{"lr_router": 0.000999, "positions": "rope", "tie_embeddings": false, "parallel_block": false, "init_std_qkv": 0.0258, "warmup_steps": 50, "doc_mask": false, "z_loss": 0.0001}
Below are experts of layer 4 (counted from 0) of a mixture-of-experts language model. Rows are named router (the router's row for the expert) and show model dimensions 128-255. Each number is 200 + 30 x the weight over its row's rms, rounded and kept within 0 to 999.
After each expert's rows: a language model's description of what the expert responds to; "comes before" lists some tokens at least twice as common just after its tokens as in all text. This comes from a sample of Wikipedia text that the model never trained on. Tokens count by the router's weight.

# expert 25
router,153,210,220,192,234,184,198,182,242,155,212,178,213,196,180,154,197,247,160,170,201,140,194,203,234,233,234,206,205,200,239,116,234,184,215,212,169,189,195,250,252,251,194,239,272,129,218,180,109,146,208,241,199,151,211,182,195,169,207,211,217,186,188,211,205,195,180,191,267,201,170,166,202,179,185,202,169,193,184,193,213,216,246,185,223,200,202,182,197,234,169,235,180,189,207,151,187,181,238,217,255,224,214,183,231,188,201,183,251,221,205,198,178,190,197,191,235,245,174,205,154,169,200,199,262,194,198,202
It responds to: The word to before an infinitive verb, after words like able, used, had, continued, forecast, plus some all, for and into.
comes before: " the", " be", " have", " a", " make", " take"

# expert 36
router,140,251,166,243,151,186,259,143,170,121,214,139,193,172,164,213,189,214,250,159,256,172,215,162,145,204,204,196,188,152,189,212,229,189,196,172,192,182,247,178,236,248,226,177,190,214,166,206,193,216,161,167,158,226,223,229,179,172,158,219,204,214,184,198,234,226,201,203,168,162,231,177,213,238,138,182,191,190,184,227,189,196,124,189,133,218,224,160,231,209,188,174,200,219,191,224,212,222,220,192,177,157,224,168,209,145,121,214,188,249,226,196,193,237,197,182,218,190,172,214,261,166,172,232,229,225,249,154
It responds to: Final syllables of place and personal names, such as -ville, -burg, -land, -worth, -ak, e.g. Wayland, Uttarakhand, Mount Lemmon.
comes before: ",", " (", "e", "a", "i", "er"

# expert 16
router,184,169,183,268,213,177,160,217,203,214,223,134,190,213,191,159,169,214,195,180,156,187,150,229,181,174,162,191,206,178,224,182,162,197,176,226,144,206,214,211,230,187,263,203,197,220,150,208,189,220,188,170,205,159,181,160,203,136,208,214,153,152,163,219,169,169,189,199,195,150,205,169,238,206,153,210,204,188,175,168,212,226,209,250,199,179,159,178,198,125,228,182,218,190,174,186,196,197,254,183,219,239,185,191,164,227,164,221,192,247,247,185,173,211,229,169,164,200,161,218,145,220,199,161,177,170,208,186
It responds to: Pipe separators inside table rows after dates, IDs or vote counts, plus digit-semicolon tokens (9;, 5;) in semicolon-separated lists.
comes before: "\n", " ", " 1", " 3", " 2", " 4"

# expert 56
router,214,181,174,213,145,212,231,277,201,152,232,196,212,210,219,198,249,206,209,203,249,218,212,155,219,217,211,211,180,177,143,225,205,202,206,200,257,157,165,211,221,180,167,260,192,208,173,174,195,151,197,165,217,193,186,225,217,170,229,219,224,249,129,185,177,198,183,218,220,211,172,174,131,198,202,174,163,169,200,144,202,203,190,147,188,233,197,234,183,267,194,216,215,229,193,219,165,221,156,223,218,207,185,151,163,189,202,245,194,185,175,188,196,170,210,178,235,213,222,152,162,229,205,220,176,226,208,263
It responds to: Subject pronouns he, she, they and head nouns like film, team, company, series after the/his, just before the verb.
comes before: " was", " of", " is", ",", ".", "'"

# expert 50
router,215,137,225,142,237,196,152,167,190,203,225,213,167,211,214,210,224,249,162,176,247,185,200,230,195,189,253,176,207,238,240,171,209,246,223,254,177,196,215,191,144,262,213,200,253,165,148,232,181,218,202,203,238,208,187,206,201,143,195,184,220,189,213,267,205,138,134,166,188,227,176,207,194,167,228,195,164,169,232,220,185,193,218,259,223,204,159,177,152,194,243,182,174,177,246,216,151,211,186,190,204,166,229,171,234,174,164,177,170,208,214,199,250,179,223,235,199,187,191,267,162,166,171,213,206,146,222,200
It responds to: Main or auxiliary verbs after a subject or relative pronoun, chiefly is, are, was, has, can, as in "There is little".
comes before: " a", " also", " be", " not", " been", " an"

# expert 37
router,223,246,188,165,148,263,184,199,233,235,153,244,273,167,157,204,194,167,182,162,198,242,211,179,226,239,163,261,206,210,177,240,184,245,219,186,214,198,195,197,162,204,232,254,155,197,192,240,177,177,209,218,189,240,194,163,191,220,170,203,169,168,188,202,247,199,193,195,177,165,236,225,220,180,227,212,213,195,218,209,223,243,214,179,212,173,156,204,178,157,190,215,211,192,184,185,225,197,169,183,243,192,221,209,211,161,238,160,174,160,176,130,236,200,206,270,204,176,189,162,212,244,243,232,164,205,202,210
It responds to: Small numbers from 1 to 31, mostly days of the month after On or on, also table cells and match counts.
comes before: " |", "th", " May", " August", " September", " July"

# expert 12
router,223,254,178,244,197,233,271,194,202,187,156,159,152,212,271,146,162,220,150,204,213,243,224,196,232,216,299,187,198,171,241,201,173,238,170,195,143,199,170,205,212,291,198,250,247,174,205,183,171,187,192,189,181,203,230,200,202,266,222,161,221,189,203,205,175,224,176,146,202,235,189,251,230,201,172,193,201,249,176,216,232,244,188,230,199,217,220,164,204,248,177,239,157,152,164,172,167,227,201,158,249,158,237,162,241,196,207,174,256,164,125,243,213,190,240,147,192,182,164,187,169,221,145,201,246,195,240,229
It responds to: Mostly "of" after nouns like part, member, cause, also among, between, for, against, e.g. Heart of Midlothian, cause of death.
comes before: " the", " a", " his", " its", " this", " their"

# expert 59
router,250,205,198,158,172,225,177,185,169,194,139,176,223,259,194,190,216,246,212,211,228,238,211,220,159,178,291,162,171,239,291,185,195,188,229,193,151,167,246,151,199,200,208,172,172,207,198,192,181,228,192,181,217,157,259,201,227,174,215,230,181,151,133,256,178,178,158,160,188,222,150,233,211,153,213,211,216,213,193,246,201,237,232,172,209,267,272,214,182,201,177,237,229,222,241,236,206,210,201,188,206,179,198,203,201,205,196,213,142,220,250,165,248,171,181,165,211,185,189,183,203,249,139,233,222,213,248,196
It responds to: Commas in all contexts, including year-plus-comma tokens like 2021, and the ")," or "\"," pieces, often after list items, names or "was".
comes before: " and", " he", " which", " but", " the", " including"

# expert 34
router,198,219,192,172,205,167,199,164,228,160,149,198,205,203,189,253,226,164,184,221,166,208,210,191,222,183,130,176,181,157,204,195,201,243,241,173,185,174,198,182,162,237,185,264,205,157,225,189,172,174,233,197,207,204,208,156,226,200,233,181,128,144,231,163,231,178,221,155,215,212,215,246,221,199,222,200,244,187,172,141,167,213,210,204,212,181,232,174,201,136,175,186,210,164,216,190,261,198,213,187,236,187,196,215,223,219,154,215,237,211,214,222,178,212,229,187,208,197,215,172,250,203,193,160,159,243,209,166
It responds to: Three-letter country and position codes (USA, GBR, ESP, FW, MF) in tennis seed lists and sports rosters, plus pipes right after them.
comes before: " |", " 0", " ", " 1", " 2", " 3"

# expert 5
router,196,163,215,171,235,170,256,195,207,139,221,223,227,192,208,203,266,121,234,208,227,202,218,180,169,208,216,162,155,183,199,241,209,169,205,175,240,155,198,241,191,186,215,139,214,227,204,219,228,189,221,199,219,225,207,248,250,185,198,223,204,188,194,134,151,224,212,237,213,227,192,217,184,224,159,235,218,155,165,154,215,240,172,183,210,197,269,175,182,192,243,235,225,179,214,225,170,214,157,227,190,200,203,221,168,186,213,218,201,213,214,161,217,245,167,161,233,146,213,168,244,195,245,171,161,266,221,267
It responds to: Nouns or final word pieces naming a person's occupation or position, often after a, former or a nationality, such as politician, member, coadjutor, footballer.
comes before: " of", ",", " and", "s", " who", "."

# expert 2
router,227,182,168,182,220,175,167,194,181,242,229,193,207,201,199,188,230,208,182,173,169,174,234,211,195,232,244,197,222,201,220,180,252,186,174,256,160,199,174,233,199,206,199,192,244,219,226,183,238,206,201,191,202,215,184,137,175,243,215,195,211,205,245,203,233,247,166,203,189,211,186,208,207,266,176,256,182,216,210,193,166,189,196,191,218,174,183,220,191,170,186,194,188,174,177,217,199,199,273,142,211,182,219,190,199,210,217,147,178,195,135,185,199,215,239,232,156,201,223,248,251,168,168,159,222,151,182,196
It responds to: The second line break of a blank line ending a paragraph, list or infobox, before a new paragraph or heading, plus forms of take (took, taken).
comes before: "==", "===", "The", "=", "In", "|"

# expert 21
router,166,181,195,207,218,199,182,191,225,186,220,189,272,205,173,230,261,222,176,183,199,178,178,217,161,212,183,209,193,169,221,187,226,240,189,143,265,215,217,223,206,169,194,207,188,188,250,201,221,250,161,187,158,172,180,186,163,216,128,219,229,161,200,239,184,171,223,224,184,152,198,184,172,173,199,182,189,223,206,182,219,226,139,240,226,236,213,183,194,155,202,163,204,251,234,195,194,230,244,177,241,223,209,230,217,168,207,215,141,206,234,168,221,191,196,166,167,193,147,196,185,254,208,163,169,190,211,204
It responds to: Sentence-final periods, closing quotes, table pipes and line breaks ending entries, especially in tennis draws with country codes.
comes before: "\n", "-", " ", " The", " In", " It"

# expert 43
router,257,209,180,230,192,226,190,165,219,260,183,197,221,215,195,243,162,197,221,229,224,178,215,237,225,209,251,209,165,182,206,235,150,243,160,211,195,274,250,180,159,194,156,164,230,199,192,234,219,187,208,229,218,229,169,236,226,218,178,158,215,187,236,172,190,247,214,131,204,207,197,223,257,165,247,173,209,193,162,171,231,279,173,164,245,152,186,166,157,258,191,187,205,225,219,223,198,225,172,229,198,190,200,161,250,190,223,185,203,193,158,246,206,199,192,165,177,154,145,270,188,223,210,191,206,189,199,194
It responds to: Past participles and adjectives after was, is or a, such as married, built, established, designated, released, called, and also like.
comes before: " by", " to", " in", " as", " with", " for"

# expert 51
router,175,274,219,181,191,199,223,233,214,241,198,203,169,203,164,243,223,204,238,145,206,188,172,184,215,167,186,218,247,171,203,187,236,181,251,194,222,204,184,196,173,205,230,199,156,198,224,209,238,212,166,205,168,216,193,192,182,257,176,185,141,176,184,212,189,172,206,222,151,145,215,217,243,203,211,212,197,218,248,206,230,187,207,152,184,157,197,241,171,187,153,204,164,190,216,167,195,258,192,169,197,210,190,243,175,144,182,208,224,149,196,175,167,242,181,275,174,195,185,164,178,259,196,208,188,223,195,251
It responds to: Dash-joined number pieces in year ranges, scores and ISBNs, e.g. (1764–1839), 6–4, ISBN 0-316.
comes before: " |", ")", "95", ";", "]", "2"

# expert 20
router,237,188,206,155,245,142,238,237,223,237,211,170,225,201,206,205,229,215,168,255,224,209,180,198,226,228,207,252,152,177,198,205,217,198,196,175,202,138,191,167,199,156,143,191,190,233,210,190,194,238,204,220,214,132,204,242,230,247,172,153,203,170,218,200,201,246,162,234,196,207,217,182,174,228,218,213,169,157,190,170,199,263,168,256,226,183,156,205,196,240,167,168,195,173,227,204,159,203,238,203,208,208,217,160,193,166,168,250,203,194,214,193,231,221,196,199,236,230,254,199,201,197,223,210,159,148,201,145
It responds to: Nouns in sports and competition contexts like League, Cup, round, season, Division, Award, plus same, lap and score.
comes before: ".", " of", ",", " in", ":", " for"

# expert 7
router,156,210,252,246,217,190,221,192,152,129,261,154,182,189,156,208,256,176,199,227,246,219,156,187,209,186,254,200,174,218,180,197,198,184,164,207,258,130,177,206,220,189,175,193,191,237,218,159,213,272,173,154,173,240,195,201,263,192,180,209,239,252,181,169,211,170,198,156,182,234,207,224,147,210,177,174,175,155,190,161,205,230,229,202,225,208,273,217,213,215,175,180,241,214,217,188,176,254,232,195,205,199,181,166,194,219,230,259,217,199,165,153,220,190,199,208,217,200,193,185,188,208,227,179,177,178,206,193
It responds to: Nouns naming works, releases and honours in film, music and sports articles, such as film, version, title, Award, Festival, Register.
comes before: " of", ",", ".", " in", " for", "s"

# expert 35
router,246,196,182,229,193,219,228,176,194,214,159,204,145,246,245,190,153,198,244,171,231,148,276,228,252,251,250,209,180,160,201,199,180,230,140,190,208,246,247,106,135,206,202,139,244,196,200,236,200,220,242,239,169,225,207,156,143,210,192,175,241,189,237,159,216,237,210,177,211,220,189,226,225,163,200,196,186,204,209,219,201,228,178,198,207,168,167,166,158,203,194,194,183,164,214,222,166,138,195,226,205,242,139,200,178,188,205,145,200,154,159,258,202,221,170,176,195,147,158,282,174,156,172,161,167,195,166,179
It responds to: Verbs, participles and adjectives following was, to, is or be in narrative prose, such as moved, joined, going, able, nervous.
comes before: " to", " in", " by", " the", " for", " a"

# expert 23
router,175,196,250,183,233,174,137,231,202,176,189,150,184,242,228,220,192,219,182,209,237,190,172,223,267,214,186,185,219,204,212,202,163,216,172,218,155,202,158,202,232,231,192,201,230,184,228,160,170,228,215,189,165,178,158,139,202,188,201,201,183,157,269,166,175,266,179,172,212,217,207,153,211,166,148,215,222,198,160,279,222,262,212,227,188,158,197,172,216,193,199,199,217,230,164,170,258,233,217,147,194,215,255,205,187,225,124,152,242,270,226,259,203,273,241,201,207,232,197,186,146,191,225,186,163,208,243,186
It responds to: Prepositions, mostly "with", also against, using, by, without; also table pipes in results or election tables and the N in coordinates.
comes before: " the", " ", " a", " his", " an", " 1"

# expert 31
router,222,178,194,194,176,218,267,229,202,206,211,257,241,239,202,231,151,178,204,194,198,267,163,154,231,244,166,221,161,179,170,185,230,175,252,217,230,216,246,245,201,195,206,208,205,188,171,251,213,177,193,212,214,187,161,209,211,211,172,193,203,164,215,188,185,199,176,220,179,168,162,187,155,215,215,234,204,210,255,168,197,198,218,190,145,141,207,239,234,162,200,220,151,252,237,176,234,153,214,228,189,222,183,167,149,228,201,184,210,172,197,226,206,178,156,249,190,166,164,188,142,212,180,175,240,152,234,176
It responds to: Opening parentheses, often fused with a digit, in climate and statistics tables after values, such as 45.2 (113.4), plus brackets and dollar signs.
comes before: " |", " ft", "aged", "born", " /", ")"

# expert 44
router,163,242,179,168,191,205,191,237,236,231,168,212,208,169,148,224,192,200,240,183,170,170,203,177,231,167,143,247,190,239,194,173,200,203,236,222,188,216,181,157,153,188,240,184,153,255,207,243,249,182,216,204,219,176,180,192,189,170,206,266,139,186,214,172,158,187,195,212,220,151,239,222,208,239,223,184,178,197,228,223,241,241,176,177,173,145,176,181,181,129,216,188,162,229,197,237,191,212,223,177,205,209,188,228,166,158,217,149,235,225,185,145,180,232,198,272,211,199,187,184,235,199,212,176,191,191,214,199
It responds to: Digits and number pieces in tables, statistics and scores, especially after a decimal point or separator, such as 127.3, 6–3, 20,068.
comes before: " |", "′", " m", "3", "2", " km"

# expert 11
router,211,165,260,180,199,157,161,259,201,151,254,197,224,155,213,177,275,202,210,207,226,209,202,174,170,154,228,199,194,211,241,221,206,231,216,199,250,176,218,185,188,168,165,127,199,236,155,187,175,204,202,179,207,197,193,220,235,144,196,255,233,217,193,183,233,224,197,238,214,211,189,195,148,193,226,236,205,149,222,209,220,188,225,151,198,272,178,193,166,201,225,201,214,212,196,257,164,214,176,220,198,152,214,188,172,227,220,201,197,165,244,143,254,233,242,217,225,165,189,173,197,184,229,179,182,183,184,218
It responds to: Plural endings and nouns or pronouns for groups of people or things, such as they, people, members, users, leaders, containers; also "Note" after an opening bracket.
comes before: ".", ",", " of", " and", " in", " were"

# expert 55
router,252,177,232,212,206,159,246,279,173,147,219,162,171,261,216,156,211,207,206,209,216,203,160,203,184,137,229,186,194,222,222,217,236,220,190,144,236,195,194,160,202,176,168,116,237,233,175,201,193,154,173,220,188,175,194,217,212,210,197,235,210,259,162,180,172,221,246,183,230,216,202,223,164,202,193,128,189,206,236,177,216,188,173,133,170,264,181,231,167,203,227,196,169,213,203,180,219,174,149,198,177,205,238,154,177,211,216,225,215,240,105,196,226,181,208,209,238,193,235,229,198,146,218,215,209,160,213,161
It responds to: Common nouns after a, the or of, such as power, water, speed, blood, heart, force, and also where.
comes before: " of", "s", ".", ",", " and", " in"

# expert 19
router,203,242,254,207,212,210,154,214,168,233,173,187,164,211,251,203,181,192,183,198,233,228,208,239,189,183,251,184,210,169,257,206,172,171,187,184,188,197,200,203,219,275,243,245,208,158,220,219,160,244,172,156,181,250,188,191,250,237,174,207,240,179,214,223,220,234,214,195,171,207,171,192,190,227,185,206,224,239,185,182,250,222,222,210,207,180,254,168,174,230,221,241,142,192,212,149,208,206,191,158,228,216,221,156,200,220,242,150,249,212,178,221,184,167,205,195,156,220,192,186,151,155,167,172,235,204,246,217
It responds to: Prepositions after verbs, mostly on and in, often before dates or places, such as opened on, released in, during, until.
comes before: " the", " a", " his", " September", " August", " their"

# expert 9
router,177,251,198,256,218,169,180,152,228,196,202,160,211,174,190,239,220,219,185,186,263,166,193,187,170,228,256,262,209,225,259,192,212,255,163,186,244,197,226,206,237,208,206,119,234,163,231,226,199,270,237,200,184,210,240,192,239,222,138,215,246,202,258,207,214,163,182,161,203,216,238,222,221,209,216,218,187,231,135,246,190,266,154,222,149,201,204,228,196,212,189,184,218,216,195,227,163,187,200,206,197,213,229,207,252,230,205,194,249,147,194,203,246,240,197,180,215,167,169,157,212,239,219,197,154,171,184,205
It responds to: Word-final suffix pieces completing nouns and gerunds, such as -ing, -ation, -ity, -ology, -s, e.g. Ranking, redistricting, accountability.
comes before: ",", " of", " and", ".", "\"", " in"

# expert 27
router,199,198,155,189,185,190,173,162,204,191,198,211,237,218,189,252,239,238,270,236,176,202,162,172,179,177,210,170,176,226,212,183,216,186,171,172,174,157,246,212,166,182,196,187,166,211,187,223,173,215,157,193,189,146,236,210,155,193,211,240,173,174,199,248,168,186,177,225,171,99,136,160,164,162,235,221,189,263,209,223,214,164,157,190,249,277,148,246,223,197,240,185,141,259,177,227,131,167,181,178,263,158,173,205,183,197,173,207,216,173,238,190,148,172,196,187,178,179,174,161,182,241,191,227,235,202,216,174
It responds to: Apostrophes and similar marks before possessive s or contractions, e.g. town's, father's, can't, also primes and closing quotes.
comes before: "s", "t", "m", "re", "ve", "ll"

# expert 22
router,214,170,156,205,181,183,202,204,210,227,176,181,219,236,171,170,215,243,174,154,156,220,127,208,186,208,178,223,191,226,280,138,184,244,225,181,162,179,180,206,217,223,175,208,239,146,198,236,194,185,248,184,172,193,207,170,200,166,176,210,183,163,199,192,169,209,164,188,206,163,200,207,188,238,148,222,221,167,156,199,213,203,202,238,204,185,212,216,164,176,188,167,219,204,151,196,216,166,240,197,220,226,224,169,172,186,189,225,214,257,234,182,162,234,173,255,168,216,196,186,133,221,204,208,206,194,233,190
It responds to: Pipes and line breaks closing number-heavy table rows or list lines, as in league standings, appearance stats and award lists, plus digit-semicolons.
comes before: "-", "\n", " 0", " ", " 1", " —"

# expert 26
router,233,149,181,180,167,196,156,190,218,230,201,207,207,234,242,197,182,248,201,182,208,180,219,223,212,228,241,206,181,187,214,206,209,219,165,214,174,250,193,181,138,205,176,145,192,163,193,238,166,232,199,194,151,182,163,180,151,202,172,173,248,152,249,162,222,245,237,163,202,223,176,186,263,169,239,249,161,206,164,191,180,283,223,214,206,134,211,184,173,226,218,186,161,192,256,256,159,175,177,206,192,221,153,171,243,216,182,167,190,206,194,223,216,216,229,245,190,179,180,248,173,194,160,208,161,229,180,176
It responds to: Main verbs right after a subject in biographies and plot summaries, mostly past tense, such as became, served, won, met, worked.
comes before: " to", " the", " in", " a", " as", " on"

# expert 48
router,189,253,191,203,172,205,188,190,144,189,157,178,235,220,175,201,188,275,148,236,242,270,223,201,132,186,260,204,217,206,219,170,208,234,176,227,184,181,173,189,187,187,168,125,149,162,207,243,148,147,179,207,228,122,223,209,175,187,169,177,163,167,236,219,164,189,194,189,154,218,156,235,226,178,243,169,220,177,175,188,178,214,176,169,174,221,238,235,247,132,204,193,218,176,246,182,180,211,218,202,245,236,208,214,202,282,223,207,224,233,207,193,220,166,209,171,190,206,197,205,163,207,162,176,168,206,203,180
It responds to: Closing quotes, parentheses, commas and periods ending quoted titles, names or citations, such as "Rumors of War", (Rothschild, 1913).
comes before: " |", "\n", " and", " (", " as", " is"

# expert 14
router,179,191,162,209,137,178,260,188,249,150,203,203,247,180,153,245,247,204,173,229,159,227,167,181,146,224,188,182,289,185,169,206,216,176,175,168,266,142,239,240,254,165,245,223,121,198,217,214,188,210,272,169,167,206,226,244,198,188,191,234,161,221,195,177,223,179,199,215,206,144,231,154,183,159,217,182,207,207,142,210,176,272,163,203,219,240,197,227,219,223,174,180,251,250,198,246,194,229,197,185,219,205,213,187,215,236,170,183,184,150,241,172,182,174,218,180,199,219,196,164,251,229,247,146,200,224,233,189
It responds to: Final pieces of place and organization names and the word album after Studio or Live, such as Angeles, Creek, Wales, Valley, Records.
comes before: ",", " (", "'", "\"", ";", " by"

# expert 18
router,162,170,160,178,184,230,148,250,202,204,190,203,210,219,201,212,222,236,290,200,157,188,188,180,150,205,174,234,246,216,220,184,196,191,199,223,223,252,203,203,189,175,201,241,166,218,199,212,237,210,174,259,166,151,198,200,179,198,228,220,205,194,177,137,188,144,179,226,220,149,182,251,175,215,274,216,165,189,258,217,198,182,180,209,136,204,171,190,241,207,156,215,128,241,215,194,147,196,182,220,165,214,252,255,156,165,158,139,191,231,161,182,199,227,235,211,215,232,232,206,142,264,230,188,229,246,228,207
It responds to: Word-initial "re" in verbs like reclassified, retitled, rejoiced, plus scores, numbers and words right after an opening parenthesis or bracket.
comes before: ")", " as", " m", "]", "),", ");"

# expert 60
router,241,154,205,181,273,188,200,153,187,244,200,207,187,168,212,177,243,152,216,170,240,246,196,206,212,218,171,195,218,148,199,235,235,239,215,200,186,181,160,147,199,215,235,209,176,241,191,245,240,222,176,226,164,122,155,216,170,132,213,211,198,191,231,145,237,189,257,174,207,243,199,166,192,138,191,191,250,139,200,186,222,192,226,204,212,209,188,199,168,189,213,233,254,248,199,152,235,204,186,204,211,246,182,232,227,246,200,205,244,169,228,265,229,247,199,207,219,177,215,240,189,226,244,175,168,216,159,207
It responds to: Words right after is, was or be, such as one, part, top, found, located, home, e.g. "is part of", "is home to".
comes before: " of", " in", " to", " as", " on", " by"

# expert 3
router,199,235,180,169,197,195,125,239,181,249,173,199,231,206,235,161,247,224,229,175,168,160,216,240,185,210,209,166,150,242,262,202,171,220,195,246,184,206,233,211,217,186,202,201,133,184,180,207,181,219,217,148,188,171,198,188,197,140,207,175,144,146,208,250,183,183,164,181,164,184,191,184,217,204,226,231,224,215,200,243,214,195,206,204,191,229,201,204,183,149,157,177,258,178,235,213,259,171,259,179,221,204,141,225,202,235,156,177,175,251,248,233,246,238,200,169,236,169,197,199,178,217,209,203,215,203,213,231
It responds to: List separators such as semicolons and commas after names, places or closing parentheses, e.g. cast lists, navbox v; t; e, plus born.
comes before: "\n", " and", " in", " t", " e", " but"

# expert 40
router,209,169,244,222,243,203,256,264,195,187,179,171,225,214,228,139,254,169,222,198,198,193,212,208,211,135,230,229,181,186,186,209,226,253,200,201,274,184,188,177,195,187,205,163,195,229,213,196,206,190,216,239,243,200,170,234,230,170,175,227,251,294,232,161,202,211,178,205,244,194,181,158,166,208,237,196,186,204,207,168,188,219,208,177,210,245,184,205,170,201,184,191,227,163,194,177,211,168,146,244,208,208,225,201,174,222,198,179,186,189,152,233,216,187,167,189,247,214,232,226,159,187,244,143,142,218,186,173
It responds to: Domain nouns and adjectives after prepositions naming areas of life, such as social, political, education, child, school, club, gospel.
comes before: " and", ",", "s", ".", " in", " for"

# expert 30
router,217,228,232,224,200,231,162,197,222,268,123,204,198,197,201,151,186,192,190,211,154,224,244,167,209,214,188,146,260,235,258,175,246,216,156,184,133,246,204,178,195,261,199,217,161,179,178,208,154,184,228,173,209,195,251,199,197,184,200,163,218,155,172,194,230,195,194,162,191,231,197,260,225,189,154,258,233,235,206,176,238,205,168,167,158,182,233,218,156,248,267,234,169,248,178,197,220,221,200,172,160,233,209,158,219,219,237,183,205,204,211,198,231,191,193,206,195,183,193,146,167,226,107,191,199,197,241,216
It responds to: Time words like after, before, during, until, especially "shortly after", plus commas and periods inside dates, places and abbreviations.
comes before: " the", " 2015", " 2024", " his", " 2025", " 2019"

# expert 61
router,182,248,170,148,149,236,200,241,185,252,231,254,247,170,146,193,200,178,204,148,230,177,198,192,215,233,205,207,198,200,276,172,230,200,232,186,172,202,212,200,154,140,231,204,156,228,217,210,206,185,170,164,228,206,226,218,226,247,192,215,152,117,149,183,178,198,194,152,170,176,190,154,224,175,228,179,221,193,214,233,181,222,232,201,161,233,260,200,161,120,171,222,190,237,192,227,170,217,191,201,242,199,238,210,197,168,213,236,166,225,176,150,178,189,149,216,216,236,193,215,229,264,235,221,169,168,175,245
It responds to: Years like 2012, 1980 and 1966 in dates, birth notes, table rows and ranges, often after in or a table bar.
comes before: " |", ",", "\n", "–19", ".", ":"

# expert 6
router,152,188,199,185,184,192,185,187,229,253,191,228,217,154,160,195,241,181,167,175,180,175,250,223,200,199,161,213,234,251,178,148,252,226,178,206,163,227,221,240,156,180,207,243,211,192,153,180,136,243,203,185,221,166,231,203,157,224,228,234,145,199,187,226,206,201,167,239,207,193,227,245,204,215,222,228,218,195,165,210,204,188,193,216,187,179,205,243,198,208,204,193,239,206,224,173,212,219,217,157,225,184,156,199,247,122,216,176,139,185,220,189,145,213,186,191,229,176,186,213,252,168,161,186,175,208,230,199
It responds to: Month names in dates after on or in, such as 4 May 2022 or In March, plus the closing = of article titles.
comes before: "\n", " 4,", " 2024", " 7,", " 21,", " 30,"

# expert 8
router,233,203,140,177,243,198,193,210,161,206,178,212,245,260,210,219,162,236,166,174,159,265,147,193,182,225,267,198,198,175,218,189,197,267,142,196,145,195,163,219,189,231,166,246,272,221,246,192,237,173,182,217,191,180,195,170,158,199,177,215,199,174,177,246,172,171,211,229,199,237,185,176,221,198,225,199,200,178,147,215,165,159,183,195,216,248,251,220,227,133,164,228,225,181,195,164,183,180,241,206,208,211,187,164,193,187,205,241,218,234,229,184,175,200,199,237,210,189,173,186,160,232,202,237,210,198,246,203
It responds to: The first line break right after a heading, title line, list, table row or sentence end, as in "= Hojče =", "==See also==".
comes before: "-", "\n", "The", "|", "American", "In"

# expert 28
router,232,190,191,179,227,211,196,162,217,214,191,205,212,156,202,190,196,192,191,193,199,150,228,230,179,160,204,174,185,216,190,200,160,210,171,170,219,223,165,235,159,229,236,230,212,177,196,190,188,168,209,242,184,216,234,230,197,209,160,209,252,210,247,184,207,186,259,205,196,195,148,242,231,193,203,198,243,247,202,169,224,162,254,162,203,203,250,202,170,224,278,218,124,156,191,190,200,213,207,167,175,196,255,226,211,200,246,145,131,206,120,170,207,158,182,189,180,209,264,193,188,122,162,217,187,182,207,162
It responds to: Conjunctions and relative words opening a clause, mostly that, also when, which, who, if, while, and sentence-initial In, As, However.
comes before: " the", " he", " it", " they", " she", " a"

# expert 47
router,195,180,191,168,176,179,200,210,183,196,189,262,236,206,171,216,204,191,186,212,225,207,211,214,225,221,142,147,206,211,217,234,208,187,203,242,177,200,227,263,130,208,183,228,208,175,168,206,180,190,181,178,199,155,237,229,202,222,186,226,196,187,217,184,193,210,133,177,234,209,138,242,217,168,221,219,203,183,190,215,254,165,202,198,240,260,169,188,210,180,169,216,148,175,189,270,223,148,184,181,152,233,229,198,186,208,144,203,194,234,165,201,173,181,250,157,220,201,231,170,209,151,191,198,193,202,220,159
It responds to: Relative pronouns after a comma or noun, such as which, who, where, that; also sentence-opening This or These.
comes before: " was", " is", " he", " had", " are", " were"

# expert 17
router,152,233,218,229,176,214,214,199,168,155,219,165,216,152,183,200,220,221,211,199,240,165,221,207,150,224,198,212,196,219,181,197,178,135,245,147,213,188,189,197,223,214,204,240,194,216,153,171,174,241,161,130,188,175,192,209,237,158,161,169,230,217,176,255,256,177,241,241,193,190,235,141,136,173,188,207,174,148,171,204,180,254,126,228,185,226,242,195,201,145,201,170,212,238,171,241,166,177,235,221,204,190,190,149,172,239,195,260,210,208,217,192,190,163,174,169,180,182,138,207,205,178,256,203,165,238,234,190
It responds to: Head nouns closing names of institutions and places, such as University, County, Street, Museum; also "within" in location captions like "Location within Croatia".
comes before: ",", ".", " in", " of", " (", " School"